config.toml
tie_embeddings = false
init_std_qkv = 0.0457
init_std_up = 0.0457
beta2 = 0.95
lr_head = 0.00885
steps = 4095
Below are experts of layer 4 (counted from 0) of a mixture-of-experts language model. Rows are named gate (a neuron's input weights, with its number), up (a neuron's input weights, with its number), down (a neuron's output weights, with its number) and show model dimensions 0-159. Each number is 128 + 32 x the weight over its row's rms, rounded and kept within 0 to 255. Numbers have three digits each.
Before each expert's rows: "comes before" lists some tokens at least twice as common just after its tokens as in all text. This comes from a sample of Wikipedia text that the model never trained on. Tokens count by the router's weight.

# expert 56
comes before: " he", " was", "\n", " the", " it", " is"
gate0:146100137115149160126198156146140118107125143152169082196118126124087148094208122108105085111142140215172171104106136103143110097140149124154130121134108177126144137153111111073163136134165147103091192107087129168227103110128140150129126113100088111111185093143093115166086040186179169106114126194110119112130104130187161124170155082131153099109073167139130230094114153117084146115135100119090132143106129107143126117106117141170147106179179122132122139179111116130163136175132110
up0:177123108080155144039174126131113138146109087143108091162119168093092104111158144129157135113142168160121105091060115156126121118072167154114085198130109117181129132170168147079165105174088152114139106139115147130202101116152115172163069104130171105151146115160081138102144067176151147170173128197117110170120110122144164141181122164140148086141095164211176167123139143152130157149135089083130154082080107084126129089090121148185165103169168131106095114183120119113149091147137148
down0:130130114148142122112126135113159107097166144119217048088159127173146130129121065190111089066148172054135170096087127126144081101070090123138133147086093123117090071147088170132116111105102092127108116067106140149135114157150049125158158115102108158072064168104151188115096162141137150104128133171114093072095120139133131111101147088123117087116104157123137126098132112090070164125134137171116101119140138125116077097132066156088108126057144130162153160100194115183097119147184132
gate1:141106070149070074107122135161137170045140148145179094115187103129117073117129131073141118083056135132113115150171124154092150153147127136137085147154065174083103047124143114120121082115162124129069112083093130158125089127114176116121166183134097136132131132118172109069137153119160121115079113159171142137062127113088127172192167090116079114102038134148141134115078138116100067122155190144124137140126133119096138133136080102087157118179119112082114141110096104084130143191131123
up1:096101153158125118091109128106114107076142153105087147081150079133068106107126178116136134166102120109076186143175065142145143167129176073152147117109119123104164160125145126136135163117140077110113161132165128137088075151109181175103136155140118133083070109110118122148090140074126077171063137169171115111126227103100095118108103149087112123072125134106110084145115122125134039151130145144221146170059090170165141057140084136096091145132115084135133158134137136115124142174091141
down1:098119123131163133091021139170152159131124092147164176157084097108169143125140098116083102121182148141144138153115137164104126114096083152113169095171173127146101129087134153146139123073157148149127164145099105184150134096127115157147117161142117201193140122191108054160117110128086144134126082122079164067191099090114134123113160148088107130149130110140123079139099140073096136098100113107145088143160148057102133173098165128079153126092074130096146096128094155133131219142191078

# expert 19
comes before: "|", "-", "\n", "==", "The", "==="
gate1:159107121140127132071088148218136208134133102216169088160075162136117141162178168116118137158153173111149117065101096107116173159132093074103092057129123127069120069124126148138148126123112132135147174138126108140152162094176216198097111103148093140145098181148043130115126163157137135127095116127119118127125082150172153125145119112147130044146150104146121159185083154115138127112113148110130162175131119111067142091142158097163102101154125133128065135130099164125098116143164126
up1:101105151157178120136092157212119238142130071154119120150113162138125146117220150077122117152132137133126115057077132132106119127088103078049167057115152147075116093114113136107121135118093156171144181164128124135118111119140112135126070113116134137097149161164079128127168177129128141078106148118100122094147160154190179124152096100154152062134125120154136173151139087117157082123109154102149091125161142153099114083129203047147084140134105100129096078111112161112127102145144096
down1:102172131104131177098110100095172113087157114136106148093052127138145145137131102125145109079097145139163129119114137110149120120113162136103181156080076130131100119094152110169140169126125156171113127165176148158152124145163144159178150103111088079162124123140169054184131112154102234116116120137123117130166136160091104177066142115111179161148140138101128121104130133125058125089148095106107130142086125181154111089007118163083115149154104156134133147069128133135154104144236087
gate2:172089144127090137093155163110123200101144038154162110137159105117136161140148114198157123143115161156142161107140172075128176140162159137153132104116089140107136088119082156085181151076112115096079158165135151148162143099171138146119123196199080135118110122158131119150111151125128133191176178164072168164122110146140124139112132125129094133097197177114121110134055167105123056185162134148112187130117143150203149108121095193157100150144175145168101140134111174121104135149163139
up2:162124111151115089100135187171102155149123145171163065149129134106162066131103131172157076107144066104025152138164061140175152123168137113155132138140126097128118156132111117158142144202125110176115078131118062155105094167111093125125177128134123126147118145138119147118119030061149125193177146140110126183155107100192102155111112157101095146106077132108147075147147091146135133135093142107156144142107116128108144147120134149170170050140054126103093142100171095157179137102145149
down2:139159133126125151115180110120145181120096092092144173147134149134114101124124087132163154193161129149098106126143150080132152131121110145135081140164147122154158118123163135138133183113127090106181156117105129113157197114137137203156153188108131171178106090081088130102172137206105117151140146165127143132154158098201153144100124146114116092104145136103113187092198090125170141174136143220097139139147189191166131173230112124092114091136132131163078170156061116152163130118103143

# expert 41
comes before: " ", "\n", " —", " S", " M", " L"
gate0:140140198204148158175130175121122026109122164105167107119070135120137146145183128113128136111107115129091168131104117102104143158116146120145101074096140128097111119119134098138122095160114143117121154129170109116135116108124108125131201115159152094117083102124136108134090155065075118127113135123129102072081185111097155117159076176076118201145092089112122135198130119255159159128150154192081144158163128110091089164075118112153121103115134143087093110199115106107141107141125151
up0:138136110195136111139150110065128127138103117102164191151044154163122150179192072109156134156161146106090154149115107158111059168122162132146074102114126134116178176116124082049105127157078102043119149097114141151158151115168198125129165073178086143133127094112119050109139177125125108109175121158120129147102138114142109130077146134113140126124096079067088100120134132095127192093183139125022131166116148148129119140121123125063113116139138126156125168141115105134144122153122156
down0:135134136194104125188074135089093132146160133156138116122082144117157120155151135158112081115088112069131060115192148067170107206188099143136103138140119069112161161096143113115105132155113146131159132116112079082075181159081154117130130203143072097084091104062194143134153115093104119137114120123079114098130129139177163166144150132136130145138162129202112102101175118088108147124170144134147067113131177133141151153134109143178124104121071135115155137170137086196063140164098129
gate1:140121185122109129149124120127134154128161064177116097093103128114129103123091101200123170089131166129079090107067204125142151118148116092169132149098127093139187130095175147070087179065161106098107139084102169110097143112133173114090132135129077144138108129137133164137118137139193170138130140077115122074146091153082185115209089111126141111112119132133132112158113091089120122139072078113103147119120078069113157128220135153108141130065077118157104165036127129098133106110137098
up1:131039189101107137140099126098138173098090059155077140120138078116136132167113120180132170129124163143152047163081167111118179107151129095169147125104176135151166114086152174076149122056118100122117157117093167119154178125124130154094110149167109163177142130161153140129072171169179145169135144106148159069172147155174123123176159122157073135136130130124126139143106136063151081117102069135137124121141144080083168101185091147131156118073066110168126114071135155119125122098100094
down1:087160165119110077136132133170150166132118118093097133101111081089052165155158102085061171091138103147191116100098155126183156177135124096134147074148137134180167108127129238093113079149108195155122109170122155096124105123104158144096101118151145105084119123176124125146167124188092114148133135142185129078134124148149154165114146106067124111159132159173097109179182166083150109125153122200131196152156111143127098120118117122167172041146156109172155134120154137120123126136163117

# expert 62
comes before: "==", "\n", "===", " ==", " |", "The"
gate0:100096095159051129119131145156089113093118112132075126101088138118218136098141136117170131065102133109144124134123077103178119184148158144081133109078162099120206094125129109181056126146133112158159094148175117086171138128153140128121115102142121053104113195133152137081126103105121114062115097135140132149136129160124159131160115125131119128158127112123167150138097122137123119106060097129132145124114081072193139166181088170064137125124170086130139142133187146174122035204128148
up0:086113139116074168097160127115090103098134111179049118139099177117147132156134115139201126106070149076118104149077121105125056091138143124107165110086157066020207145139153149122103084152126151138157091127183126119149194164090132118105108083081113147105103161124069131104145092164112126076149084126135109118121152163119106144140133144120139125113120094172135174108086107141186077100096148117103087119133109121126117097140125120119134225106146125060155160128167131144136060153127153
down0:125074098082125126120086149072140160135063143079146123157105147183139175076113121083120169114086172100173133164190108119151116081184136155112094124079061158069106101119106173068104134185123130123111117152145155117061104107101132151077133059144161171128157176153135141109154126133140142114103141185080118108146093125142176161151169138090151168145083049134180192075081110130127139134168114112144122166156102087177127162176098146113156145103144164146160133140144136166172106111131133
gate1:116102101189126133104110056167134127157076078107109135151081088129106162187162157117130127075179145148113076180125118118063118096061160124093134107075145125186198169140108152125123146148132117144068175135079113120101103186106124124126117146106144102152109213128128136172132058146127111117167174074134085099143089122106095119128138112134136067104097043108130106118173139114177103135130098126113109047123154158141120118149146090134121137136187097116110164152097083099187145108098096
up1:104080131139105099132058099149145124131110112117123148123072162123060100126105175125140143099123099153125108116140175128146160105106100073133073136101136144088163088117102166125175122109158089144099119129100111128122148158124127107125116168110131110124055156148155121188115060138171128139139215108166074109099019123106156128138105111129129090120144129143176114155167124092127133104177053163172097061118113164025139114125180071153129074095163059124112109178129097106122124110121146
down1:100128161126202117163128148201159089145138148169135142148133174147113127066144122124083142128110141089167117107162104083159129062158112093074154152163046160155147125127133160117149088162097155151152067168141188129136077104092134159119122129186124114116132112183138115114112128066090121145131123109154075117109172119158074135238135102080140101155167143181136118151113130108109069159143107091178105094171126087092104160121130160073077157072129133135118112167101127122182117099171140

# expert 8
comes before: " of", ",", ".", "s", " in", "ed"
gate0:144113110112107145082145168158135107139091154144139096101167132139100141146156153098095081104134106084179108136073186155148071060128130158143118168113175100140170126190114166165129093084180162128106143136140127123100173069120146098132165119199104117141105150069138107118127100104196129116138225104123100143153173141103145127114154076097129133133102110085082181216112106113161119133130215156084101135083145113159125156123093145099153109138118048067138112120093126157110073124140159
up0:171096093135163115128112172144136110153098125115170166102098118101096119045125159130083121125143085152121087110121188134141114095143142117189079136099140109189139185140149168080115091046146157159069163121123151117117118051117102101113126147171111135182084089128146146100095080044213091114112168107134104144133146146173085084108113106115148158144116137076081114123134133167162122179171166167128078085090179088128159136095148121117177091155136109100136168107139131182142124090114151
down0:110149102174168170146121103135117144143154154089139113136065101143137080124100106159135055139107124118135146102109110152073140103145111088175124089107094152147169081152137075083128169133120098120193106149127175100114117115087141191193082141146146064163139102120117156135102136091141083111118162070128115191136114077128116114161047090181145119142127107141131156094182122088182114147115102149174146139104137108087134048099114139097167137080094147168101162106138214181139103169077163
gate1:158116144168119126075116187146121164145096111145124115146093167146102102090106144177174100152147150088132077110140128095075077083094190102214097108032167121148139191125148097141154116086169145115102188157133110109122104111167085152078176108110138078109198112120133140146069153076138086091099175099139051168107113125145128128170136070125109120107148148109117141139126074134166103104143117135126092124112075061153121090156153124109158199148130103149138100126129095172091141120092139
up1:165152115135131128081108173123169202154102093120136132113156104142062130086071101090106114157171103119156153124115121179127131120122169149185107137093216116173121161094154119150184164108149157140077153128126100147107105091140119114116141134128122078117149107052179106115061114085184142134111202107154091188123124157135102149145141103104038130160146126059124130121040099145134097141126111111097119124155106082148123153172130094099176127172089129131195106118125116194095108106100152
down1:114084139127182108190143075147133182111175165097071144126102099201063159187123145150122137110049098194149158145120116131138089142104074149135068133143122142129140081108140168104184130110168094148136153162099126091152106117133131146197117135124101143113182137170170138107139102179092151091096131146110123125129105162074142105190116175115144159092125149157193156083120138126128151112168077100191147083153171132132147184160114100088083137165140141093052165139099105099139132096153152

# expert 0
comes before: " of", ",", ".", " and", " in", " was"
gate0:098104166117167154165121132162086104176102138184122124157117118089156190135138169151110169149136116144157157078156106136122087124146097109127063132092113164100061079108098147159123116105122204161142125132125152107169147080113116199147085129112141169138133144076162129183155115153095103163082099158129078138104121107084081156124119096036112137089137121083089185156125160105185145130172107062191083166140182136068108103116161072125155110125105125096187132140144137119175141154124093
up0:190083147139121124117131052104158161142100138142147130181128148152169108131121171102128117155113139141120128168097160091092164160121130163141134098158131113108167098151130092087156113120195102137217112074144149157082121074106143091150176128199105122117110161116124135044096177161197124100163090164133098157176089139140145139122121144165137093083159116147163116135075138153059120069089137174076137121085118106233134110181111091104181121105107108120118074118112093132110108100114122
down0:106098086100100122203106132107155118124161118071107119119081113097091133122090103111194109112145182132142164078187170085123090199157112146122143177138119159124164102135161143130128068151165164122105137149100146122097090145119082079138122116128080171141181109118140074104091082169036147134165131103138140213109126177143104110069086152112166155102125109115108131124109154164112162161120083137133047134132170149069118111163056143178164118141128143114118186126079136131117172117101134
gate1:089119141115107099169145148142127137118100083093152147155187138105107180058109193095129124191089133141080122092112130143147141126118073141107145103175077120062143080162129156120106094118075103129125144134159093116206157123102112193207138117101131103116105123111115129178098077121136098086132111166114095147188071150193117142114127099168132119112153099140162178196100128135072065150126126190099143098130134109162135128161141129131062123178126156179184146134139098185135108166082151
up1:121172133146081197095145180122100113091113106162158148166097165115114120104139119136121143106131152107075144129118123128024114068105117125134061116157083081109138093165116178114109099057116148113136168118176069116220162129145104148141151148113151145142116135130069122138111109096139045108151141138113099076152161115179097120110122103164140154109132119119119131133120114089165058142130139127094118099100148083097071110125035170132086165119172117130187128095127080157185120187102114
down1:078071093077167183194123106114173151130148167125150151108130108145130152123075180130158115089099131079140129137153108112133132098141159097073094177146119173138110119126133112144135110137075108111141164087104128125096128125081135160143119134122110117150213103155144139145113111151155132088098157157141128094135156166116154150098166098120124080063143147045187103135108070130089127154201115124068107098158130180114081226113142113208124112119152141109103077144127095095143193098200128

# expert 39
comes before: " |", "0", ".", "%", ";", "5"
gate1:106104122140096090154129129130094187110118137158117115161095141071141023110088111111170141112163122118191156082146163151067170177149154116184134097068084109061143136110111214125177130081136132204093131106144144152121152146101133127129150148162109110130091116149127140137008154129157158135140121106113130160127111130109154118147123085107093174152111066150086138116162079130107178205129121097127116141112089112103133117152180120144103137185124154066101093111095145132117137154086098
up1:116092109201086119135125122124107125165138135158171122161075105062127094103107105090173126148129160097123154064124151090118134191189134194141109082107094087079139123082142144082197134141134114117108129146115148156094152110139149149136158106134118141125108113133106103053076153102105155154110163130117119150093142107152112144163175089107134144202125132118033183093138102177123162127134167138177170090057064103118102112135124125126104129186149192127069130068095133103091129157098174
down1:140179125158050130112136159113090084101146117182130120164165136138128147112107102091076084114163104155123137171055036153111133124137170126145154186076198108101134126083111105168189139123140162125112185199117143141109123138178161119144154138153132137150136183188179107109085115193097187103083066095163112084164092063114168124146122155103122147130125126152123099143084133174120140174125162093100135127112101131138108144102140060124125074099134161125143129154164135078084132153150169
gate2:094109153182204121117156074144094133133154168123129139089127149132124121158142122172129145159134143168133122120108157131067115133112109126116185087133142089095141093089189117112206103133101155149125150131150099142107115146114127108090133088156117132148116136097118070170133146127113071106131179116123141128136166157150149080160094115139138018088099205094067103112126161109182144113116139108047097155176131152085174141182087138092148231096138087193143186128098108101109125120123150
up2:090125126137135102082061100143181179166146158130125137133146180121133105096138099112170103194167094172111126115092118167124148134155152126126138062137129148157122089133147134177179132164117160143161138159094154147111153158084093104104130087208132075126139117152148097131122119127136103052129150070154102123116139136133138052139110111141161141144088173080116066121046133082121132146132172089051091132096157121130167068126076083068126161144143094191155112124055095092146126110118173
down2:156082154154095109142104077096140148135122111152097094155107080053166153127141121126080124070168055118124128147186184135090138080136127137137174114120166160176061044133135100121165176197071091145100134211130126133125102094119120104155144114153107078110169168117117142114119110190099069075114116134118095070147083160109159157141118092119157127136140096145149087151127145145112126097095137098094121112115069151127097199122090161137090179165154129089111149139103110081098123084131166

# expert 9
comes before: " ", "1", "2", "0", "3", "5"
gate0:134120101138155119093123151086089157120163117119146160150118132093136116148151098122093169163147104120097138097117124075089142097116096087170182082112117160111132151154168124054151124069113092110140082083187113164215104131129143235114127155189176123097153120119140109089110100136194113117137152134177115147151141080105144134168138105079120112121163149135051120130129088129135116092155141121056139167154176136155151166170116159095066117123157224155127160131120106139148144102049104
up0:121088114150110153135172186105175168110092127152190135206160146105117142115135112131078140137127200114101140092120106098137149122162127144221136066090080149127122123130170103094160065098106138125124084090154068120105096137078178167118144122179137114128176128058122102073132058148120104118107176119193140114084070092096146113086148089113106132085114073148100127129121085168102121130155158113096120157120118103182135141123091143092105128132133155180053124146129160201138149118096124
down0:110121105130055157115120144121106206153088110086105182162056122167115096116101153102145097149185084187116135121115092116123107126134099120162155141136158118158103171156098137157069143203074135184188067119200167138140075095106156127173127156132118054124156125111125187108154101179146112134123112111127133113110161098108125109174125155204139076150155106131109128077133138159132122122186206178151171123114110116161161113094070162131133086174110123114132073155112110125146102116105127
gate1:165115148103142087071176132084119117102132101177118123100135105137082104159117200198080077128157090117139149159086152134163160170107083122152141152163120131150121126202149119124186134027082121115134111140105126062130170140103142136118184099160121158091116076122115099152153119074132135129205180106166143104097111132181145134185146096147084141176108124099092164163081104124117077088141109167150130154090130121146171116140090174115159156141083097159120122078190171104138118088166133
up1:131107152151106113171189143161113123112128155146177122115065138113166105230150146149105091118102117090101129119180129176103103131176126123132115150126153166130089169162182133159166159092118081177118133165119153101100167150080130115148135143183096177151071135127093185096123154090176155150093188081118136123041086120075149097103091135063121132142118168164144155179162121123145138174096138105128154174062134137120178113190081129083147125098174130178099137113130132094165096119102105
down1:155163141126130118144062197152122087148165165109183118118132158104113131145102197177191140139144105166126154093119139092100130088083170095121133073115153128133122127138139124106084115157116108121137097082100118096108084161146191228149156113127057146068135151137144137095123075091144112150149183132129132110102130121122159104109036074184094101076157094120116123138105219205127114140111105133116121115147116081076073148137131168109116122073101135136126108190143119145103150106093098

# expert 2
comes before: "s", "1", "\n", "2", "born", "S"
gate0:174104119168131145091141187109161173121138150145141108177116091150109103138192106158108157089214185161036152106160159116099163128085137075129137086148111089137108143161143141136084175102090183136093113171115087162086126114128133117156132149122095133090118145131100139127139164086190089176194105112156197173166142094132143128152144075123130151151159092146145140163088059131144104101048182155090099129084117108152132118134170117118077111063094111148135165138111157170166116128113127
up0:150145147161201103123143136144118084073110125170100144114112123138108090090158135170143152121118086118086168114161145130156071096050126170106124110062132165101158118150138107180157172135219129110148088145116106125195090136171131092177121102166211147113086112103081128154153078115114153169153122118151171060148141113101143109129125179138150113142187167057118149135085139143155168098139100154113134131157173143096068173161114132160149162104134085214149143149119104156107103115145173
down0:090209087097108104119188064077102121155161136113157112206095115104059134150128157185122123157133146120104117140093146124089039114128165059196145126158141097130168129130164120172126152144109116107142135131141142141147126152164095063127211120154154145210110158123161137141099090103105164135101119111093095147173106098113108190122135145143086140149084108108118155130134101087133135068133120165143088187169131124083119122124123131130098128140153101083072102071162100068128103171112174
gate1:092126102183090110140174111176114129159131147149180174106134124120144114158124169164188110061130114126107112069097125135107092140217191145097109120166126164082108075095097121121155088206158106170226147119118109146135142151096110136145138091142109095097033133147109146118128144202114122125103113115124116169056127100085133092115160139100127121093107122101165160169124144163086177125110170129170129114115149175103124160133152132148095100141137120157133135126105091121144074207080186
up1:161105144179099135142144123170096124141145062150133133094128138136128122111108161174107092154095103105102102127099173161111121124164178124130148098150161097149147141200111170121108092105138087190160104107177121108100150134138112167172134167155168087058051135123119158092165047089129102134182099106088138143151128097128142086103061101097121147109147117130101131171082171186111158142119142149123127176156129154076140200138096134156083168186147094121132122108108070109198065186084154
down1:169110132083121103190114080047148135185131110170161171162103203136108145161131100150127134120127128105119143162156080137150082087080153141183100060056131130183095103158136086124098130117139144115168088126086136109131124141070119115072201151149154158121178178148179080152131117143185172159116150152146115166168086107122140170119117129107077178133165101068127185136125146099062052116144097137103164094123161143163107102092143129112126126155137097101107118117132128145094146118190119

# expert 40
comes before: "1", "0", "2", "8", "9", "7"
gate0:156134115123100140106181165138134103133124115119139160111080107116116117162142145116131073116131101172119162162117106141123072106215115101135100123091113133094146122070105150126181143107125085199151161134127157143085145097100142150138129041152103154154130165054047122098141086096125100143147113173089108158110040142112096082110049135114110106175109090117108200175204079126111143112162096141148176100095171094154104125152135114147190168169176159161095116129133161172121133151124143
up0:125112100140102166135149146101157178128142132157165208109179148125069126094133188137119132120097134114130121164103136123119163148163109087108172093167091144075152068113167148133106110162159135137150109112139105196189135111156147138123132149094108100087094150151097143138142073170162209113149066187118174109164144123149164158187115146151103135120175082153161139163091105123094174139090142210196112111120165131106174160125178108179123200120105075106130153084188157104116113142128094
down0:112065151142099118075119163161120112139097099160129167142092106154157149114181151175097139152176163088144133174107114113110107129159155115158170079193065091132149060121102161119124142145156142120183154109168138181155117109104169076091134141169148158140125140121163083180111141094112138121119121152125139162138126168133162174196140031130091120093154083108128131146079084120117167120135193124114122098079078146141104175065124147184156159099107108159142160138186190142182190139121102
gate1:156128109134142171114112126105122106044100173171177107104073156126111113138233141145179082080137130147138095149143174156109094139121145077123169136091060143110164113087149138181149161110082140137136145094119142116163106121144089110103084134121122168099184080136100158184145149142140126117115163088083098133133112167086118106131130182139166063170109121150189092103160102113162124165113150140150103130122129082070126112110097110178121183113100130192074094117133162189195125183129093
up1:077099095183115109109129184091090151077076107133141109128113134090172121111118139123150071128132149129091128114131173078109181122156064137102148106108100057121101130137113174154162155157133132132108109088174116134181093163112132100130143130146123112096105104144082114152110142173140092080130152107184140188135044119186142152145168096096111158157100075066193182132146069170179140164060154130125170151132137088075127105107121169101068135134131174163137102167105155121150075178103134
down1:119138094110147081108098148149154138142085099158151128077101123122153140127137188193174101100108115167108118124173137155113102161091061149125154087089167108120091186135119095126154111130164120136175109123140082068098133156116084139125209185152090126175123122138091147178072068138093132120109137113082125078114142124129121192138149206131145146131180082144085142108196102133142128125108124077115129092158078124132129050093106212099177115133123082128140122145169175130097115127058157

# expert 4
comes before: " and", " ", " the", " which", " but", " he"
gate0:195128130183094160140147128174104129138085075090163120154095161138126133135105148136121117095204156128184158090044133173131173123080111133156180157105116118143173094129088094148157167092078131146143149134131036093099150129163148120118108119111122189108115165113156126150155060096119126124110147159109136161128116087134130121183141116190103108100114119143093196225097119104164134115120163125147115132197165121087160103155211114167144177112095125154145170065121126142092112130133125
up0:155123135211103152121146152133121055093111069088121187169098146125150145160176137135174115111121152129139160121118080124124064134096105174141088145150107087133117058145098053181176107146085105136124142151153140136126243068121090116111113116193143148133079086112128117120179095134113106114153089105157148144119110088142147126161097127166090141077124156108114156097084178080144106123160114109100174130133193144049130161158137080153147131149114065122114125115116115096117098128156183
down0:032163086130168153160104102056143090119141124070058121138120113028114159114124111053113136110151196116144159109104085130170131159181115135118085121101121087141146152127105164098088137130106120185085102116120171102085130176155129108117130188144135127108117105087135130158126159111168068127147124183158091143068111106090138132115101092175112112082116121141185128143114117133169116163125203096124150123185173140155082172143102163098152124104076136117078124148137156083130071131135132
gate1:068090134138158147104157163101119079129153119150211104114137110111150125153119131124131145138233092121067178118111192105137121087143098103160086087132141116105138101135121154139131146159086153165134101128122140154110152088142105076140199055124128105167150103087056147105154157139146123124189101161121130091083121106137201119107177127094134152159117097126109182105093106093150134086155065102155145105106102107091142067143209114102100116133163118164172058144084107135136130084120183
up1:113110158153152182080134162118137168113159182159207062101151072115144089104122104113121175143120097092104129106145138121098139114133114070111108075150084100122092178086118094141152163119164129129064127122101103149117150147187123085147145065060141143145160193115117150085106157138168095101078150125091155095138125160126160140188178145048203163140134109176089182148135091097149144126106104092141129124163128125174152115097123124075125106102132130179139097161136073194138146183111131
down1:140169090170162126123150115158137123114159124138122148085167076157104129147143147084147101158064119165103136130222126145117108095132116117135154127136132151135099109117068098111164168064123136165094140142140126164164101112151082145119084195139122076090114138168141137090100181185079161083122144077160123118170080097124169148114175103108137117067099112105125018117214175095080145125172112128123134125091104193124124178099115120118098120133144132110123090120101074090170103169184105

# expert 57
comes before: " by", " to", " in", " the", " on", " as"
gate0:147098062119104121132097129111113145013094135155171147188146085085092138133065221128102166130114175101203140162171145110136110146073112131172120073112127156106058078134100120155109111087129155155127172135051116113114145104155171131103140153146113202165133131154143127141114135159128121137027169120148143100123105133140161109135149108167102131131158103134121130136079150124136084083140097107111149088185173093134132137165102114137149106077117173129089183164103087112117132094124130
up0:152122085131129150074154079098101147081108142105180112228148147126097134080123105151112142091132146101116124152180126195106128150085108127073135115168106147084065152147138123168088107073132103145107101135150123120096113218136113069123116145152152162154126146127113120144131137101153140202096156118113134137123110145171145128085147149146158134147167149143104120087059126131178102112134109038157147094154156095226119105133093119141094111087126184104162138179074068115062116122133086
down0:102145150108181082147137105140095082160113112155126144075175161145093105138197106164081128120107146105132141087092108125113122115146225183098149134168115212109197166075159181065110127139141114187111106154185106093063123085158077133155131098086184099147142115130075117125140137131091141122147146205146068094073103123147172169150135155121118107096142138128149107118136148159112139115171119132154188106098129073127121131171167137096171185134112099101136106155126101158123142071109140
gate1:112069151124141152097126115090156067139118121138077098207150164103085108127130098104120162153139117133063151168140250094121114085106085076187133133076109129127130118162123119119129142127075105057101085091119124158101139187166142104141159190111109089164163076039108139163092129140122097142139117136115136081099112131178145088062157099162121102130143097099099101118138173159134096031141119107123141110126116085144118156118136140146138184138154119159084126157108101133183121112122123
up1:121086065173123174102109112124094096161113103107120140177159141110079106130154150128146134153131115131073121173119165177145145088124132095169124153101120120128117157110140169101132133154110178038094116103197093153122117227179101055175122141084126136167122119070111139177060128087114113202071118150112164125070094094134153101077105144145155127111105128074084079143119162130170126092131142109137100159099107057118098162109120117075145105139124153144085142156071130117132131156084088
down1:132159102141127144110072168121139166128090141114131101120163100102071113099147120162097109064128083130117172073102142103103133064155168109105091092083118102141200141133131151151157108118107133105185119129116142146166138195133158097127154182112236128136156113116139148127113123139063106122151112149134183123112169114114152170084142166165132135160124135159165176083186034106090141081108102127083103105107159153105159127111049139108177096175148098091091143153159194144086095151127153